Below are experts of layer 2 (counted from 0) of a mixture-of-experts language model. Rows are named router (the router's row for the expert), gate (a neuron's input weights, with its number), up (a neuron's input weights, with its number) and show model dimensions 0-127. Each number is 128 + 24 x the weight over its row's rms, rounded and kept within 0 to 255. Numbers have three digits each.
After each expert's rows: "mostly gets" lists some tokens that are sent to it at least half of the time. This comes from a sample of Wikipedia text that the model never trained on.

# expert 4
router:083128104115169103148088136097120152170167155085142132119096147094073149143136153155120129147116109126150150111105156106120148163144142136110089127100122135145113125115128121144136106147145106100137166105167122131143103149131114134178045100119115132180153147122156110178112099166138107143087126140109137114145133161147134125116094113115123112122095125154128103140130133096174119111120
gate0:131085121139119147124103134117154100118157123112105156164128110151117157113126117144125153124100125117138144148147140142118132179171122121134075177142115138112142110125142123129140133157162134134110169166137138117150120154115101137109104133111114086145148151164142115165061095127149149138127172176145085127127152121147118124088179098114122175141137105062148130140072125099102110127100
up0:092134137153121099129117140151145110153134125108124117146092143096133165175166120127132148134079145105127173116155130102087146155134101126133140128131157155136106096117143141115160112131136098119095113166116149164117101148147122174100125169111155098151185145176138106122192112133160097174100144148111117071109104132094121141117126088120092121122100112090114115145136102114120134126136
mostly gets: "The", " inter", " b", " by:", " later", ":00"

# expert 7
router:099107114105132093143115118122113095194163173119105139124154189109102159093138142133124109161092100149146155133093124113114144157139138117119091141118131124168116158097149109122128121135123122102119179102179125144110081153125119079177094138137097116134147141117168108154116106176105117134143138132137147152162117155151111162142087100115117131127120138130106107122112179157138126132144
gate0:082147119140146103113122158119161127179159137133122117146092151155100128123141152060104104140090172126162119111137155150129132115164119159127140140051107140110118120119140153165160106108121157159144134121121140144109130134098086100109126092126135093115150116125073107113142135111130161119132130136072148115095081154136114097104162118103133124156150143136142164095122134159147131109148
up0:096119135085148122120113137109077126150131167154148108084068134109122136170129126094110125152120149150151111149139162150140127148129123172136137194100137056128164080139108147167145128099123110119092162179148147127113152132130093126149150087118124105178123129121129113151165099171130138153154131116088132148130124164129132120113130165138148127113149127110154139097124108132122125115130
mostly gets: " st", " served", " final", " 2014", " 2012", " released"

# expert 0
router:137085172138128142130121121168161151127101108134120200145149164141132129158124103164130143122123134109150129130175114170112108159123128150150116124117175129128103150118137146169085134140098113162118099096107107116081098162144121121098127141085139170109102075126146110123118123103078093097143155145177122169159152113125128143156099116149131117125091141105113124145103106142119107118115
gate6:156119144158151107097120155142132144109121104134140131144153114144086132098115094134133128104099127127144097132121194118110117084141159136133102072122128153133098120117106125120094121103150106150133143134118136172127103113185134140189149111108106149163160126129132114126167131145134153107147125131124108099113128171135157133094071152135136129113191140137126124181118120164197125152137
up6:158168066153085127137133178132123086104182064100102152098096132167133114107110134106132114117125157132150091149141138151133144094096115132138108107182140150129180101124131127144134145108121146085142120120094116168148144128124127153133143151134139101173142132170116112111113152127140086102133117154137102137135096137134100109134104090178162136135118098144117148116127138115127136162149
mostly gets: "k", " right", "ā", "á", "ö", "ap"

# expert 12
router:093075138123112093170112138085150148154134110137100202108134132149171124136148142142107120168112124129151134130126082129153154156135109122132116158113163126104116154141132132125078126130061120144119139106157119132108089129143136119118109154077131141162089119133145110152108105107119103113152145115171188168107113107081139137147150106145150146125100135103136138147103089120112131126101
gate1:147134093151127088117122119143113139128148122129177135136107132120134098122121109139194099082104159107178091131123121177082143104139159148113165122142095155137121140117124127142157123103121131169119123126129085135129117151149097136126131125125139154124125117111133098130145091125152166137123121122150127127150102157169171125126082089123085179126168129128099121134081120142164110202114
up1:157134167093151125126129124139133090120147117123152115113107125184086135119150106097140106154068129150085114141109150105139126117163105122086138072112106128159114121139116097111108111124168146160133136126135126157129155122128122160097095115112119141136121095182088159162096162132167121075141124150123108110104120132124081126132142138123138176128113162097097125166085114145138139162144
mostly gets: "°N", " well", " rest", " el", " Tar", " Os"

# expert 8
router:158103143140134150107109127113144138144121085153111159143140141173115133101138112111089147157140139136111143133091092180140110112148129123145137157142134147138126137139153143138111144175093110143147105135132169114089138146113112099090156160146124116117085125082163099139125128149089104099192150103149155172150133079152151140150140097139144141127118081128169163151078110121137123095143
gate0:129126123125137102137176109143166143126137113156150069099184152092119132110127130119129131132117153126094117161107109125074136112113101111151160132157120150101116142152167124142157153087139123162124160154139101115162098099121167133111146174160121102135136106092113086131119086093130139119118099085141130119103165155156143132124090134138109164107160123115135116111126138092124187116168
up0:121120121140098111132158126138162179104175128120128112093186127129131138125095108124119142109114149133085120106123113177103097121141119179157170138142140156137096139131133108145143175130128116158114146136124128116143134118115158140172149133177092100140130128112106104150115097076125095124128133086115121149135126139079131130154143106140093179091123106109095087098106154116126162101176
mostly gets: "ight", "und", "}", "ood", "ctor", "osa"

# expert 10
router:136071119094145125111122129083137119181119111139082146120119168155161115100137123121124110159120138172156140130103082139138150152145112129146093153153130130138131163152146123122092126132083114105097140138177145110085108134118152117095133196125123141116131118122158090122101109107092131125168132082135147178115129104112145147161130105138163140138114117078152131139068126105130129124126
gate6:140072107153114141127164116124111134114125130148109159136143145100128122111098128095143127121113168113111157096146111153126125104103120109084096131141141133134130115170151126114163125123169141167093129151135135094135086099094127072189128143106120140110117147130174157116111064115128081119161120165132173133129150127154108133105055136124133114143139134158121128161152150124101090122108
up6:104119131139109144134157121148088097103171142161119137139122127088157141143121139122119158116126148108117124145165143130128139157123115088117152147133144119094149121167150095147149115137164093134121134152129152128163101111179131071104168096107170108116142096127190117123154103112155135154115131130156179144134145142135111171134112129098106128172109112144103087174132109113153156191130
mostly gets: " res", " moved", " loss", " movement", "ask", " Rally"

# expert 9
router:170078140097116143124144136078105113172167111118118120122153153176130132089142128134084085111136138160151147119104088136170126109129117141163103164112134110170106151159117132147136143134122158126134114133137164102101174126076109112104132144093141151102137104097120110121145141122090115078145120134134142176146135125135129126148152109155135154123160097086136158114066132109117118106126
gate0:150118126108142122121120124173141101123146133112137115118119147129114135160109183102157165132150114090125149120141130170129099099136117161116104120188180121061182097122114164145161148131120140176161126147070139107130170126124123137177135119141088142138110083149153106155153148106115150142150125179136112120132160146147116118103138111103125141159091152129130122097113122114117105120107
up0:108091129143110147082109118162133105132136132129149099138151159154139146124081118124165206116116150124117130138163157114135117114156088132157082101170144164117116092125143148175153131133127147176108129144115142120109156106152118116122080130129087118161105080126134139168146170124128161116146132128143148141191153158131124143109108099109094116112147136077151151127143119114142112132134
mostly gets: " have", "ium", "A)", " had", " Christian", " having"